python train.py --d_shared_expert=0 --routed_scale=1.0 --balance_loss=0.00107 --balance_bias=true --router_noise=0.3 --router_bias=true --init_std_router=0.0144 --optimizer="muon" --max_grad_norm=0.5 --schedule="wsd" --final_lr_fraction=0.1
Below are experts of layer 8 (counted from 0) of a mixture-of-experts language model. Rows are named router (the router's row for the expert), up (a neuron's input weights, with its number) and show model dimensions 0-159. Each number is 500 + 40 x the weight over its row's rms, rounded and kept within 0 to 999. Numbers have three digits each.
Before each expert's rows: a language model's description of what the expert responds to; "comes after" lists some tokens at least twice as common just before its tokens as in all text. This comes from a sample of Wikipedia text that the model never trained on. Tokens count by the router's weight.

# expert 3
Description: Determiners after prepositions. Articles and possessive determiners, chiefly the and a, often after of, in, to, for, as in "debut for the Sweden".
comes after: " of", " in", " to", " for", " with", " on"
router:479527446458465574566586478557450503489465542421488487488497498523504516517466525473526537517474428475480492474524559500494540521415521595512510530503452457499367464523484548516464467508477515519484554520528459483520488492537470516505523514537453532494563514460484570477537617554485454528454521507502494485498543510475466522520478489534437538477528549501484531464502541445504569506480507498509560487452451549504442512551476416525498412540584538498507559462496508543623486506454453
up0:497483519545476543502513469454440497478484464481485543505512463471522541506546481508523464579480506464459504421551478627505488520536501474472510481518454434550402528502528526562438481460465524469529499430544553446467488497502522464503542458506482475535532516462517555463515497509564592528521501525505528571461521567481461608456508575460463460472514549602540495592612475486573481472504514479566479482471456531490543503510551520504508461495521520504489495552497465461550504538509574
up1:472533470510518480572583590495477490515521525518489495442498592437490533525546456502525488495457500464494455549469497433491518489482503474434580456479518581498532535466464571529453445479479542518501557488505500480564535498530498476433503504494479556520480534406518534466462485453513504503473513545455563484445516450479548483479507517436594459511545544516511475587505571475489471473494471528462533472512472479472488547506454446424480530451496499480447453560522389395474520438479452
up2:401476562538576461448514527451514464527501512434548469409509480500493482519522503455479522456508508528476479511483475516423487531505492548446488486583532464430504487533508477480459451426425531493520505398501505486493525532511496520568574511567519494454568549498560560515453537485485562476566533528504543501442571487513548490474571553484483537479560541582435558479540550475505534464405528444461480486535480464536552519523481459502489446465509538466559458460533515519524542509482512
up3:453485564491442489551533504546499514429444522459549541493466504539457496517497416515446505436451495462459490476459481541499478485499580469465550493455539541485490547479453480559467513496439474472547546502568407489542553482543532556470559483524509511542496507565488560481519540514476499572542572433534510535514409465548495492477533433534485485491495513427485475515510487484510500492550493453463472545553427510519508564565575455557515499574446444497501477504556469578451447481538440
up4:468481501503424523537516526480553448499463542482467453444542413517509545481457463531482490567482549515603530487407550466503516488425510531479513533449472466482466542501508457544513521535548521485461567620495490427533551583547505511469423414441469506466493456417479498495466560511516539485549464473495525435550450452523500494457525496476524506509492531481433525577505526511497560470508512547442519550515436528478535415525518492551452548485466558530511541504512471449529483505507498
up5:446547457472506506508535525513482487514506525475499592486519551535467535490487514482528439547458448436594555456537520508525452472474506566509601545464494469515496561453468474545474465514535560510503629511527471427487529452575495458537469484545540491457509445465425501470552505478470513499564557461470529445501540524518471540487521573463435419477530457502494476436545479488467559512506496447456483463514512618532404524476452496518442477467479497546493494465476534501516503533478503
up6:551511482460511526530516521512435480521490481472436411460560505522506544446512499489487424436437501492496457513514583528497523535491512471485461532569507472515442512595496539556526534487533432443506545523483512517505489490512457529495524491496493501451502476502518489478436565537414529405564606542470483478489450462569526539581502420505570497539507485475527523559452463504497455525486525521526452500445479482491455490521558457502541564596562556495503529499523496502565461532396486
up7:530462521543488492535522510461491495454499548418449487478498498565527521530515533426504530535497510437518526468530543476534566470525527496459562574423454514480510571398447472522551513529544542493486466559526508583562542444460553517487488510531498559463515509497534490515549544516503502513511491471422485541484488487484524491480425460521526427432428499520543536469464435498484459530432435471451511506462439527466489471465414426574441433450484419442504460470539511549466498499475499
up8:516487465477574468563480505467495446518453489609480556466474533479474454501484509478517544535491442375520479487488499515536512464516565443459423478450542439495501464517526483553537506477603454533419507481465527530474575543536521479558561455547516459513478503534487515513501568482426518468430477526457482474499563456463556505541477461527514438497477491550563482480509500527500523501490442479466541518469455482497469510482554521480552541432525507520472465527455510414494404406539483
up9:517517460506476505477528529478453494465455515518535513491519508583538514476624499437495557483430472475474490500460478541532477481486545512436552472543459501489482530471451605474416517469518482492487501415509513477515554532617493514479498516538492499492591541502520520467599529499529495494491451562470478510465571524513569480434506523561528491488530484521497504527521510479530503572393523550577516546435519517466472416481435486485469531505426460506446547532466571450530473516499497
up10:490492516478519487496506509444557556455485478489503485421434444445470504508485458470526513506488492528532492500559466536506551519463469512490442532573459506522544532521514505582492429472474549511539472506584490492467491427480506485585518513488500468572510533451485519496533455499513470502541575558508518430475481463515475462469551527483492483501522509492512524526545487423581527503502486591397579519513540530540475457624401484473548466458435464524563509461580575524457511555511513
up11:448501469496520511552500517477477531550484528483548476498486487554464470483508476477519486480363560477536535494444491526424529553485513499498514451404474516537461466501486549496488529521489493417473421486555458460571594555497512505479532494489507523473448499486556486476449502573476469550532560544511500522603541546481455494504491452477457495491413462452453496519471449574416505476470488498542450569493434483522518466489488475543397466450514546501495488446480525493521445588494458
up12:513497541456532499499591509531494527536502473470530427531529537447561562483471509420493540522429505394428564562517465524510545484507538460490438481503486468483404495527455490475497495501584589548507473500468527499505528478517478504440500587520498526430505506445446555442527543499468559440508527550500505555522558580475562489488472545486535459483456497484421503472533492458523530558632506464500506517486510480423528564519502519513434484499518500480472486512455449528542511507507463
up13:409535498490479485501523494500490496430524575532455458483507425462517504464490493539467514439520514479529487450459541511453508520493528538539409488539526427523472478474461471498439520482494507567460583437504550538530485457503554516517571439453470519473472524445460577426475575581513544536547493512537441387521511460521470497510503516482431459509534527510535480536463490555492473458463510447457521539512446498495528506394556471524521541473601455517518440540557511501524491472498443
up14:504501447486453549396465471476502516535489438473514533460475434501486497466434448492484533540478503527492481440419440522537515588501534478537448485494407541488514514533524561460525512484481597531498503527435461482431518552522417453497454587542488495519524424496457459560464527502534437513522534500484532553487456518581491553539444439517467499428495513548481470525501486508548535505530499566434562489444536455440553559505494523539538538540457460499528505511480479484577530485475534
up15:482472578506518442492505524448437463480442485454465520518549547418531490472492528485455496488504439459526493504500521487517547469439485476498492451457491513525500411492550512483445536495503532442496510548463443523524551535512468484509558606597504580508460509395480529443552453453572565444507548516485535505543502479549495429502490478504494433527554507554568465484534546477441521549471474428528424495466466513551497486553526508535487447516535468524553524489491497406515419487496473
up16:552464479500493497527524528553513537503445428488462592535488494471498463525522453519507454516513478493528482509515502542443500475494485509503580508470542510479414412503416504542470434538459467457486509518499475544456521537516580516566499455455465453469513463516503524505477486566512454539512557484476584459479488502470490483404397429515490437574471521534478505542459397494467513599464470550491485511511501514479504470518517503498415575502522435494526494516428452456475498390508511
up17:551572483536530508520504509494431472469507564524503505479515485527466528537447500483517490573567496414502468449508505464419522450396488480537535512456424538487550554508545463511466464519515541517512455523496543516557477439455501491551486483485526450527481495557499521513524453561431428471497436535501541621465509454556579515531465468529502489540482531556530555495521496512575436504540558543570482475496528616536503519521495463567513504549483474483544505509447474575488492506535551
up18:521530491530462537479476469500419453499472510459387511487533439499459487523481488500472531538491518461440460550492512421552502518472585568519547605576516548475502454486543521452573487475496525540522507523456505448488485414493495500510497542454503503460548497532503468494550510452536461477509488530551517526508462480462439500499514501548534529543486508522465566533459457571527617490464550522531496516517428474439513522505544426426406568497530520443505529422521484527575492522473458
up19:481513467508460530563570449458472413496463455449521516497587508476482494512519504460498471449557433469507517461508497497485534543499511401531525492513487532537532518534519480477524507514578478464525468527563448520540525422540494471541492524453454533531468496531524535483455477488410504561484448524558542446488443391526492528563498450479543531434458452490541527492490536533547494447519503471579498470557497497532458620460514484519582475531556571485454503452500552439487533541542526
up20:551531482462461577471444469470483488509497504452456502495519464441469468553523534478445493573481475505498632432524495498563515505462519498457506537496510521513473501471519450561477549596531445533529555508546513476545502490458456484502464553506516467473591446424518454424554466420454499593538568492586488460504550520519535516520507492500462472494532457477488535522532497499529548488444511451485548453513547526564414552528481491490472484484499503556526499454467404514576545525496514
up21:512527500492530568397508529513500455506497549547489552509511477527446548512564486514538440540413496416504533429506591490405503512476513450545556471494476479493424484438480430549528447554511473496520571484570492515477530563477512517457501481505516512474567509473566446477477498469464511585562488530516467525519462495487504452496503513513532466469445616580555577553471497539486571504437505551524488533464498549468502498475443524517476472530509523440509520500454473550536549496467476
up22:523542476496458495436517452449477528509487459384580486497489463588430500486542453455486519542471519493521524468529420550535430521530485489497490546510456524487477438510543485435515572533421497527520506511494424595537468493510464474488528504536450536517489500445422430466469489416460529542441516505497481494460489484515491416455528538518449474492510475505548504510505486402469465425427583475503512446527449553472444524519551464470485450503566501482532516494436533499482458492505454
up23:556565498498451451553582534554511495536485496459500564479622426477504549537458524457491531430473477463534539479504459531495519539472517503479513484501479572551459525486522442502472521510580498410441536510497459514528432534444536496492461469491444505455588459433457536509489500505536471461460483486395426521447534491480465554468501437509506497517419536526473533491488459437497498493475407523527502455440481472490559462446496551511481452545518582511535498559472511514500481550523503
up24:440537482512537431499532541550408531476482516486514545480451485515550488515555537441515497475520481476506501507511524491557513508494521485509512442503474470492412503457534429504486576512539557546486501515509424511569450529539453538560439453480519506543495506485408532454471419495498433615536502489527466473512511535585487513513470500443399483448401576506561515510521392478528502516501511487453514490443465510531534458517508489544552493540481502506479489392534470460462470536515519
up25:555562418473440478569492501559545482491482451522446501439497492459490482458541552506471447467497458545479519524431539503468549550517575511492468516503546541499500470486559458569512459523508547509491498424495502483538508487543473528480494552535514566561534523455461482501510504478415450453581503489518499509422538510587512467537542524559458590570431491487389511476465523531547526443508558479488562455476486549487463587533550517451536541458472494473482490569509517507463517487448482
up26:488580433478487585537467429505509551487470476426423509491523495461525475523497498499448536572486527492496462485518435491483507516523548492550544511504527490510506530416498559489494538488445455499505485503430461541504532561551501601529538475476522503485540494491466535480497535451439431523490489506494421501441524505485423531468531507475506510594480477515523497498454491443552521541470497525568474501541412555493531517502421564434457546557513507464349541564491507528461499509532537

# expert 5
Description: Words after determiners. The word right after the, his or a possessive, often ordinals and adjectives like first, next, same, former, latter, original.
comes after: " the", " The", "The", " his", "'s", " a"
router:516556454466542499519512541518501382543539548525472503415429435601456525583486583526527453537510514490505492504505526502507468442506503504537504523477487503516363450481516631490452550461489546504490488524489466506511463524474467546468499473532471514446488468479473487499510481570479474504443548474465479500566493448482579489524518510491497478435528605524569492408475566470466525538536459497517531468520481522526509521516467522539493494546536483429495548527485530538491477425542500
up0:485552522482478484445587459425494519476457521529540489515474443523550491522531617461528506490484477536511530452457423568561488513445462436455539457460480525502485546505518500486485538497457514533541514480548524564466490508467491486493571512455445481526514485502463488506508462564525482544444470495406459500543567511599509485537463562430534574487456514461481448519485495491543502484592556485484451463505495586479504493526495507458515465507414484515528594502564585480451482545508455
up1:435585455567514543496528541491511519534594482544472496466481465560451527521502516562490521455494483441428541466498536474550558450491511488541481517529546468429480469436444573495540503495533493488486546541600518513464521494497503531466553416456459565504480450502504496432520499483543486506481536459473482477515431517505526491528515594533603502507540451543518478455575490486497531470494501489487543601495536433566478512520500488521602481506504464445476548486577472457504533465537448
up2:508499463440515415406566520490554491520437568444418502506458495453500451469492468504536483461562502517572532460570484485465531453480479526474426548536567512558455477514513536500445527545434530454507565505427498481490523460443565496539501496503468552471426528485477476527501490468520568536520510500443521505500523498518445533526520529473588479589519501492554540494473470545476550473452524502510563457489487570502509507522534457464528437431574536502515467531519538573552557453482553
up3:522484524460520502477514536516444435516435509484502520372494464473448471488581464440426594538525461524523494460527514527457450462515464526557509426497507499580576496476523477445462524508434524526482537534495482480527463511546486512547468488528446510479575500402492460501475537548537497537477508428472487461507520500465457540445469522423446515464463461485558498486535539482466454528454453488418506531521506541502610568538529497476489474528513467448497448556533420526487547513464535
up4:473484494558487484482460547500509501575550515416433529498568550508490471556496479513485522515503513503475497508520554460518484509544504496525492436462497512491555512442509553494522509449528445494539470485493462457574469487435516522398507419490504546491555497516549480585545497513485510480486501494507529460491562490474487523510490525506416548424561544602503556476573468483554506542528456503505473567502433494512462521411473483544448449521570423437496489483575462537454508393483431
up5:537579512485538477498478492495549476464504463502533530557453510540517465472478448436540501513447490524551442476509448540578452512488513540417470504469446431445489529541508490437495484553496466499516567527510560516471511468530532538538566459560540486533507461478461531473547476472470511480470550575519517497621497461498449538571554552518442382439561482472489436432480495553481476523437555509485443420515505511486512419496431482462513538483447476443504513493507480499492461469540482
up6:518477474564477508494489574469482455538499428564455512558492449551481484522423449473517456558525557502502491463494523456439527528502473471480523446513529496474520486515457509484574474439517562537494492530460507481445585563559587507506535393557491497468470519543561489476546539502477479557507591464492493510511479511460515502426533486492548485521483479482482462569484550444459503525547535437479525513458471498502471567411446589537514518486470557546457562571557537489509499489445436
up7:486485441413492497485534486555470490435450559500523442519447511587458618492447495488408558449515468542515468509489509501465550500506492479514554497485527437477502489519461540497550543476553519491458574492458548561554476536527413507511564567551537509506488480468436522561506495485450501557559555465523508503469434550502526537518528512544514474566491525442502534496461550518526525512450556499498452565533508517486540512482475396488542490558487420457530530455475478529562458442462512
up8:507502513539547437491487577446518468500457459510402507427541546514458417542523450545490562435567502503519524504472516568463490476510450536519581505506514552528491508492539496455544540440505523542540504547478441453518484490601456458491485513440506480470529422508469485465494544512518511508429556498494482509548577530518495490485513542545512534489509456526442464495480588460537620473461506465528457490562402485483520551459500588459448431518545511495504522489502507439491485532538522
up9:511474494518545523443554585441506443526515496442504552506471514512490516456523519431508463502523535510566419507418517547485469549509454473508492511530475498486430487509593537574512520402538527564547475446456450513543479522514527503548539512460482470520443488444465541433460517437479474546559530513493513511479429500483529501491490495486528489445466466484546463474466534482468530532484413500548532552515494456472526524495522484525436563510525594560591601521468524523467503401533467
up10:563530494455484527500495482427461557515492591552470498504483523455536556458501499482476462574458538489417616511525540510573463492479488536475508491429496479430484448542554493450573535455481548510494515542423511514466495536462523520509470482474491525479469425436438402490437542466484528562504518537507529537439440501507480531511490513437480476502443563490545523526445530476542556582578477503511459454509462473507512535492508531480502450499496544476547517503565545508468404498567500
up11:479546491559496409478478508518515474434561541522482497443528534531515616495503424482449554483517483584476519498483492535534588482452536465541527539502520520521503470475536456581523510478411496460550524482506562442405488498543564520496447475601508515540456434447453490529528522470503512459504471459479437512477445448473437528513484478560449479529461535467508501512456529531505499484549472407414500464456520506457503548521505471547495455530494476518521472472537572495519521422502453
up12:491552503469578483525474566608564528529492552486488469513454455483404507502510502517484534525510511468520465495550508442497466433515572549512498576502483519484471465534516517461520552534558506454521510410489525530477518501487473498522517525618485439466502498504572530542526496504461494512465568538463492524451418485537536533561521415483463479500557566491516513479509439472505514514515569465452455567440502518443444419551484441528473490518522544489576498467452510487588441533461516
up13:511499442443455475497519557455562447455519445514455532475462435536465571503499578455535514588485423499543565486576525553479531477545524463525461490502462445526441574486525596411513498455450536553557506521440507511463495490520426537458476456486439511554481468524476523508571514443512513492541441556455516485468542503544520534512468431522504452525510530548516522465436450528555486472513505497482502478527434488537515549488497502447552434456461564435495509457481555549520523491517504
up14:516518498475520472459564495576492409484544588486452505483432472459436481519545535542510557473482425430527434522536469417542429422499480494482523562511526495515521504482525539476485543485481513516510474517488453496491500431506441521492535419499548485425495502527498476491465486527482498559554572570517505558456511511505475495509496537548545443493473467522542483473511515509469523557410481401494516534541469582519556527501533543486565471483578496459475540449519512601549520426537505
up15:499538470497492529496540533495485460522558483461508519492486464506535409480484538502434489483557427533511519470376479506496476559544435524567440597494521492538490538502464502520512565517541529556459591469490459512540471512449434478488522487539565466465430576544531460493522420574473553539550442560482525515473504482487512505550489464378512517433494506533512549481439594547510514530527471526568572510562488572461478532470523511475494501494525462464493501521501509512527530481514495
up16:504568499512496527423491482565460497451551482477508523514413490497500515545447466509536559491513471405536465502485416475521522529537486565481472455506546545565460393472478464401504457445505497494500490500509429538500461541451513479459452440442562611490519443489460482507452535508455469536456513436530482510537450527525521518445489503520476501532543502528509563526462495518453448539531514422568539497517486453500494539460533495484512495575498476455569457475425499582499516466532437
up17:485521462529493474510537527473503415513465488451501502490561449543529531558569469415452449474512539521450498557517441561537500455500478513450510486460526423541465494495530565504462526511502502547486459525486479444522491468531551479516490489481415508472512488509430508576547519498453415505439535436488515502530537430503488557454577486485461424435511468558471520450437556465404467546536565537512511497531551522484457467481477532505395477544505465518502563485532436454495542455451468
up18:464496554472510510482554480538454528516435556565454441533475490559492474566486487514459519457484473458491518555486442529464465513491538546472586447456420486531462491498517483511529537432527489480485500566461462524439505501491534574478479504420461510477504524523465558494486470510456537464482504478523491518412480412481417507507490490448507495509484531530559475407526457506437581489440552473557552448491513527465463567461587475508538416523493503440499477547572491562502441431506524
up19:497499413495473519469458596487542489522492511571504443448546500486465512533464488548480497532535538572529559472476494522523487485403462601487492408476448447526502460484503527497519513517488514536460486502478458460426483501524476520454476494493492449481561395519563634511543526426498465540481588507483452461517425496420493513514509506549498481504560555481509509455534450519510458516495444480521487493406525525522503488464496432523512508566460474481441526497468480489521465586488545
up20:609492563534504488522564586423566467414489512453516528403536443451472480474498512505507506444498514538474504493499483524533437531505439554475431536461435471528488594515525502552576479479546487471483489515516541426538492509515458593522478455516489466526528474491510494461507451574456476523524484515526448549450488435534491539502488486479584531476520504457497522456447523526492538510507480561452455483497504456512481454596516492464426493547434421464542471531508466480488427509511490
up21:501496469505467522536465503510468465521478452513512602519540477542489436544461475498505542562451431486475459504480520504516554502507501492489522541490463540452445467533548452571592411432438453494476481492517548469470530503457444492517451453539548489493477467556445514433505515467526461494425457439522544478489482496477548540489440451610578490452523532535584429492594521482550496473535452523524432464511466513481467532418443502524473454570456523491505497449498458466482492524518471
up22:485555447424433555499468528450480445513473551476493502455514480464443503540469534495478481590484566548447542482573472465523507466488475521505502455448470447502448524444486523446430460516466536442492511493421567493483515517510417532489574492490476494494461470502418493461546402508485495437481480545436492587575436583553498487521516489536504447437552535443557447504524482524534441531512495456514505462554513481474536524427487464491511441507511510432433531515471468505528503520505535
up23:539557448540457594479463528442446535525523439548449543439492535483472499486493497432515516547521461535446462556452498493477530518414542440520525443517493447468495495502558544539485537462487454467499570490519425539443461516547519472485450489537504493502516543520534525517541478524500514502521481508442467450530520497473469452508559554500526559420481555466493460453505410454422611488501485473481509545548517551532447451470494512541538411479498464496441474508518584479553468553553536
up24:514493501482475496420480483510528481486495545467475455588545507433447491547568465490532487508499496436443489538460531426566465500520472481525471584492480502515503460377556459521402485512481459444479493496520497542474477524469431514494457471516535607467521456480503469479507466543517553448488485512496541549551552566555541454546533486502547467419474534555545504443551524495465515515476495524550632515531493463527516477474421487582483472506499433497446541498487462507483505460525524
up25:466446544576453500562481594556542428538499494438479471455515545507483535433491474493442502459525446513489484512545456470501480535555465471584438470477442502472477446550502530552563505485460519470519533526467474543524492531488468490518494407431530502541479502519421560573479471544504523534528489523414427479444548485527550518496492411509507502481496512555532474555517491457496486568456526472416489457509455436567445508463500522472546485525462531435408523485516546537456482506506478
up26:438505464521535439518549507485491567471516479513504458480510451527490427567517492498463600462525440569536497501535451493561521492489470506415462546456496504426504528520456481488560479518542515479547453547529522444514454475521512533483527416531448463550553542480505434550528508522501518509422520430496547457621561456492599498484493534496568454488528503514443553475527518498534481538451501449477448530536551470510475469448496463513479555490486447523476451440515499542591499450462535

# expert 6
Description: Demographic and section nouns. Nouns in census-style town articles and section headings, such as population, age, city, list, Gallery, Timeline, See also.
comes after: "-", " the", " a", " The", "The", "|"
router:498501543458471514507445520531498523528486485485485465467436470539530526521524502543488495474505453492493518495506450452494517555508431614542491455481517467476420494482539571538466502510559489482461523535527509501474537457536490480538468477524495444492481411454535476506502517504527484491510487547475486454619515484539590512466465519532487416524507619556519495473430534454502513516486480466369530496510425553485514571611509564462627498503483507491477473482485460440508533526498496
up0:561492608503492543495469475490539446483534501468500416435534528517449473501481482527495497460561474488464542465489490449454483525514482511574515454508520465490468505482473496493469550529518423469509429502470451493426508426514476514506486461450507418494489384480446514470445461488530554464439574447452533415509510447532491429535513517476383513498532556528519490447395560459481498520525535512459461502521486475490541502536541456482492549539472498527555544473457466538565554520491549
up1:501523444482502594541500525477510492491500507473495446562517543561518442525550540493475468562450526536433528495495615412521506476493555455525478515484565535537507515558544522509542445422541550500553421502483490497490524515487529481520495548467460537519495490441542512493491420475589521469589525459444506591528518525499479474400472480523449514447506456573429474498545596496511541552502503490469479509563507505489515474475509508474494526485495540501481521487552496485398554494442442
up2:519455518493527526512474511536527473522512557500496535451423486506478535568477513522437523665474463526515495437502512491490549518565530444486498477508469481538536570419489474518482519505515565519566559485512535446468477444461502505513467518480514492492521453501501448504531495500435453522456530576561452482480510461507567556495493470425520551487562570532512491435404490440490459552589559505425493461541499484519457483509576529540535512520521513596511522427516481510454526490474527
up3:488524530521494475500544463499538529421515445476512477523444541521486538513476485490455600496481515575457545426503548525511454434506498529555490466479477530468507460449587463459488473504477516502495500496485496460503504491557476521534476460517442468514498550482584507429455430485524514585472441472507563472520483465514512486519510548390460516441459610520602463445564560505488585506484519490438477511535512596514551529523445483468488482433511460462512574528496478486497506460541547
up4:490455468472456459511492484446488506452433524524464476540535474416451516513433526473466538490494481470500500457505428563491513440522424438498475523448491535426472482508538477530468496450453561439498447494510536583445481529503513488553511557455503520547484459484416506543481412474452438570499486514569404436539444489542492563559524522485413485509476464531568493576523583506477514556564519461450467492491492518488494440530516521472475480495534497498549541547469463516498453531550451
up5:567473435517489517462447438476508475510463489525491550495471525593513584550492551477510505558558553456506512528502413510468433435464527552537574476457454546469541554549532537572488475493541470467455570480542492500454446527421494584572527436459519534421444441531496563547544520515497503512474599521452523499486518530514499547414520500564538457486533502500530504497462526482457481571482529458514509546525500524480439474494520485478484535540524490489526459524466523458449544541476544
up6:522468558538519491547485412472533491474452474540532446468475516479511576538498540494452480514446506503598523493508514559565542507463522536427454490538505447513515479541476499499511535462549478498432522537498507535488477435469457545561488487529512538541531453428594504517495605519553492542502539582507499507502490561547428519497614473510552506503447530525467482505430495527553492504507553550474478547517502534538486476523550626421538496478516452497456570471499523450486534543499485
up7:502534514499507501520421502427466511508482531530472522498485471472550529465493501425444420541535462503539485438476469440465509504495463521481480441554531469457492487452543437485493496494573538442554472581504456509556561515512552494503583492474405488469457519524483528488469538549442454520457483525406464416450464442479560534500484455524496458473543529466490544486571562508454455453451563518479418491471437514425529535560468547518453494504472540507501467468533456560486510562526449
up8:505496415535495529448474518507516499559427419511496483536430464529507525470482557472515475565541482565511452475505527497514503461414511500447456503492494527536535537495518520552530479469537452478528403466553505494517483390542504496523460521528515523482527619543449464495506506500526509595487478545544522479487469513493550569534503493513478489456480530575558485540496558518467530497494462463519474481497502528486511461453464524516466459596460505408464450397456540429454580538460459
up9:432451468457464444502531559477450536426497577471527435521577588551488506556511469553443503463517540493536538457433477487460541500449523532512487447533503477458514470500490535496516537529501481429525488543537492427567459519509481539457533480483466502540550496596481518390488541491531470550516472475460516399562474473498519517494476451521483441484515521497573527504504492492519480456475468551525517539509445491565495443507530436488551488481504573450542448447526424473494423446539474
up10:476558509504528499505478518479434520537452471530494505489531502488535481491586507499494511590555529528465416505477519505479447585537504502519454469476516497533424433471495500452517468502488532499496447525486554546457501423524511547536529494505515485563462468489498459504498472533507473534425411522529536544529544451459481466516506534518539470463513610532483537439415535508528595540533488491513457514564531511479514482567410410457534496498434383466506519446572550530479554541487497
up11:521510496494525532519427496497521546491591511474513449517450522457370468458483474518530520524473494507451496444505507495535545520480469505493479468495525505455506527519522508517499423466524447495544536576527525549471517401475451465489494454563503508483516506475570475511535511539505560491442461467492483477553509486476546503485557501476472484465491433464526446556496561481498460411523479400425469406479476424502471526569453517507547452514551432473457427413517496524561578462533455
up12:486528503553410476432506409568501516515504496525487486494555587540545565504474545465582547482585551485499530442487471455512447507430430515534466510540509539478487511468566549536503514495445472536537501542537438456498533517469524549505459470483501474495469489513420475509531469490483496419444457549524529458583508483518510519506528535504428504476533556583472503545464555501546551478489535492457489416545546481492567495533506626470546462463509505491538510494458495515498533571523450
up13:459426465512461506478523479555536491478492452541551518496433526595492463461479579525559543440502447496493522505560534482450499565505487569497532458439442495500512545497452526541483433429522483446464523469448532494523429471537508523526504506474551499534482426487534463509536490500476498518493471495488505474461506479506546495484450472523484536569441542486482542499471555480488538514500451523468493536488488569522495417494599492510574453604506553533488496493538448563613556568422557
up14:473504507538489451489470461517468527451571502531487455462543473448515530500529428562515465489544503515481518446557536525487510623437424528496469458553493494487480569530572577508486440566491441479463542466537473506487476503526480410468493531486537504459469518506489515515497486458458525532562482527511435508598502459445486500483522523571488492517490561562488499550489468522536481477578486434551444502533526470513525510490433447483487481487516531477539457599423475514512527456549374
up15:500466502530568545527512528514518443562511501474483487492636511477510458573444516471453502462517440548483539483456538506522598486503544522486518498455475534491529534491423496512505511514482550526504508534441436554504485481559435578474481579543461414540458515482444479537477449427501551486465484517488506455510484547564458490490514484480386405523499516493513510443470578470473558445506493545507473487570460555460528566542475553511465447519498482438536494532548523465470482489515542
up16:522490568510503529493449511539509553557561490493525495527496511599525527486501507558489527454540514462467495441527450475532502512500508602492514472441491505512477507506501589550439573524511506411453421562475475569490529536503530432467482404420537447526526475485534499497500485470502491477494465552551508458475477519516558491469488533510497449488535569554519521471419494548507528471548443461422522446578466515433466565491511458515509474511546466510465382457460469479446519448475482
up17:540483499513431548518529477470484459520537460440534394576549490529547501548496535425449546490407449483537500495546513512514537461584548501508534519498492493563595560425480536571445545548492488499494535502452483420489487482513463477532446460521532494537480446477468500528455583557542475507521469512430473428573556510505471478521477517496487526493470503443554522451432508491519467439510545538485560468538520468444565510525483544500512529511533584473461511551476481561452469460500476
up18:542488544399488432459465440521536451496544527476519445534413460566500512451526481532458477555515501558536493499477484453420512574475480575519462550540513444488412511528504496529504434452470479432525503485510487494499495434508495497521475467511459462403497489455510544411516513536498549485568509508580474497435542512515531516545509447535499449507574407468498425495481457503428512485501559535538508437475479504512557547459559532527564477549471535518516513513457422537498484511495503
up19:502488474517524547467531471471602490494443472517475524488571440599517475517446511465553511529566505508482538493441472476523481540524468484526484444511541522526554497520531395597471498506479453496462530553537445532522513532508443458460424491538516401535472495533533481522502531511481499506537526491504494496508447447466491494581547455457519518434495486500548476559526500510593510470448640443465532604505492495515557537505505542540577475474472529477479463468449520481508473504457544
up20:423425526477538476457470492451471543488479520478516398513445514541498540551505456424442483543498504520505427520551481510519490492464410475441507500473532477478489537540527472522508509448510488470484430490406457476509490552498510457498495538514548432499491522473458434475493448473497516442495539525480455531548420531511479514507439487468432439539514519510513587546445483474497608465522498468485519584580514506407545477538552508525507478530499556448452406470524424470509494529468513
up21:500584497508532497525402538576409562503462497528536489427505470561498555551487498496471508487480476530475531584571504498495477540466459537444476529482519489569485523496495514446504495513457543488521567450472455465503496499548481513523448467520479554534474465464532475535553487539526450555482536491463537550527425518532597467538492532536481475565460471487458503447503549421432512473509451441455515444520533585479520584550432508494497544488581501503491585436558543481486480482516505
up22:487510492458443517474485517548471494475518466497555448543490434506512538519433503559519528411519515440552506451435524508417586520488456446498514434539551464571508423504460485500494536546495582495448526520515516456549486475461443429572543439506500462601446514481456519455503475516497522450515538511578425553528462487512530439486525562457520539486489555485551473517493527473547546554509549480479466511574461561548527539494493585502572487470511527495485485456466543499530540474459523
up23:508506469462494495497465502515532520459523450430471540495421497482467513538527438502467504493464521512522527483487508434499478576518514459518497549427482526505483465436559494519495524467552466550472543491493551530595439470441520552481510490491418448526423515499488501519389458486468485541437532503519394445587484524469493488490517516457522490515515529468473464554538564466522534551439568478513483488468420519420551487470488564559608401481465545468506476488502517550545532499488530
up24:508513439476448484522461527568438456562516525551444492508496520499492538476513515565495510483475449509524531464447469463508428512462504498453497481514541484553464484464567547573588556581531463459557526526525521507548482366517563428562464495450443493506506479568461481534490508512465491535512530458460461489518491474530576579484470489477484461530468500554444501532396530540517494498560474399439534530465494504520463500509507466531557565517502465532442472518474503474449443456518464
up25:516472539489472490525460440482488485541461527503493450486469586540496506481535537501499580581506534477447514568436477457520530518469489536550520514521535515399474507459546503558505409532507554480541551483510468507539548416477429419452496460462487542484534493567537500494547454497492497453462503481480429512472543572587461502536473468535497492446494510540541493451548562493467438564441549538419512506531535527536541467589509572495520486612497491475519482440485474495499522475523499
up26:552478460492520460499476511526439520509457500570444430506487484434485512562522454450454503467508500582520530474512472488464475514568506495483469458524513454505443555450524521547490483502532410471492556516438542484479471489519561506515481451483465507558549501492497548469485585544534490420523580467526410534570478461427496552499525530549422537476565417449479437432463549451509529505476515432497470534477458465503538507459558472485526472582502502506529481579470479426472525493549462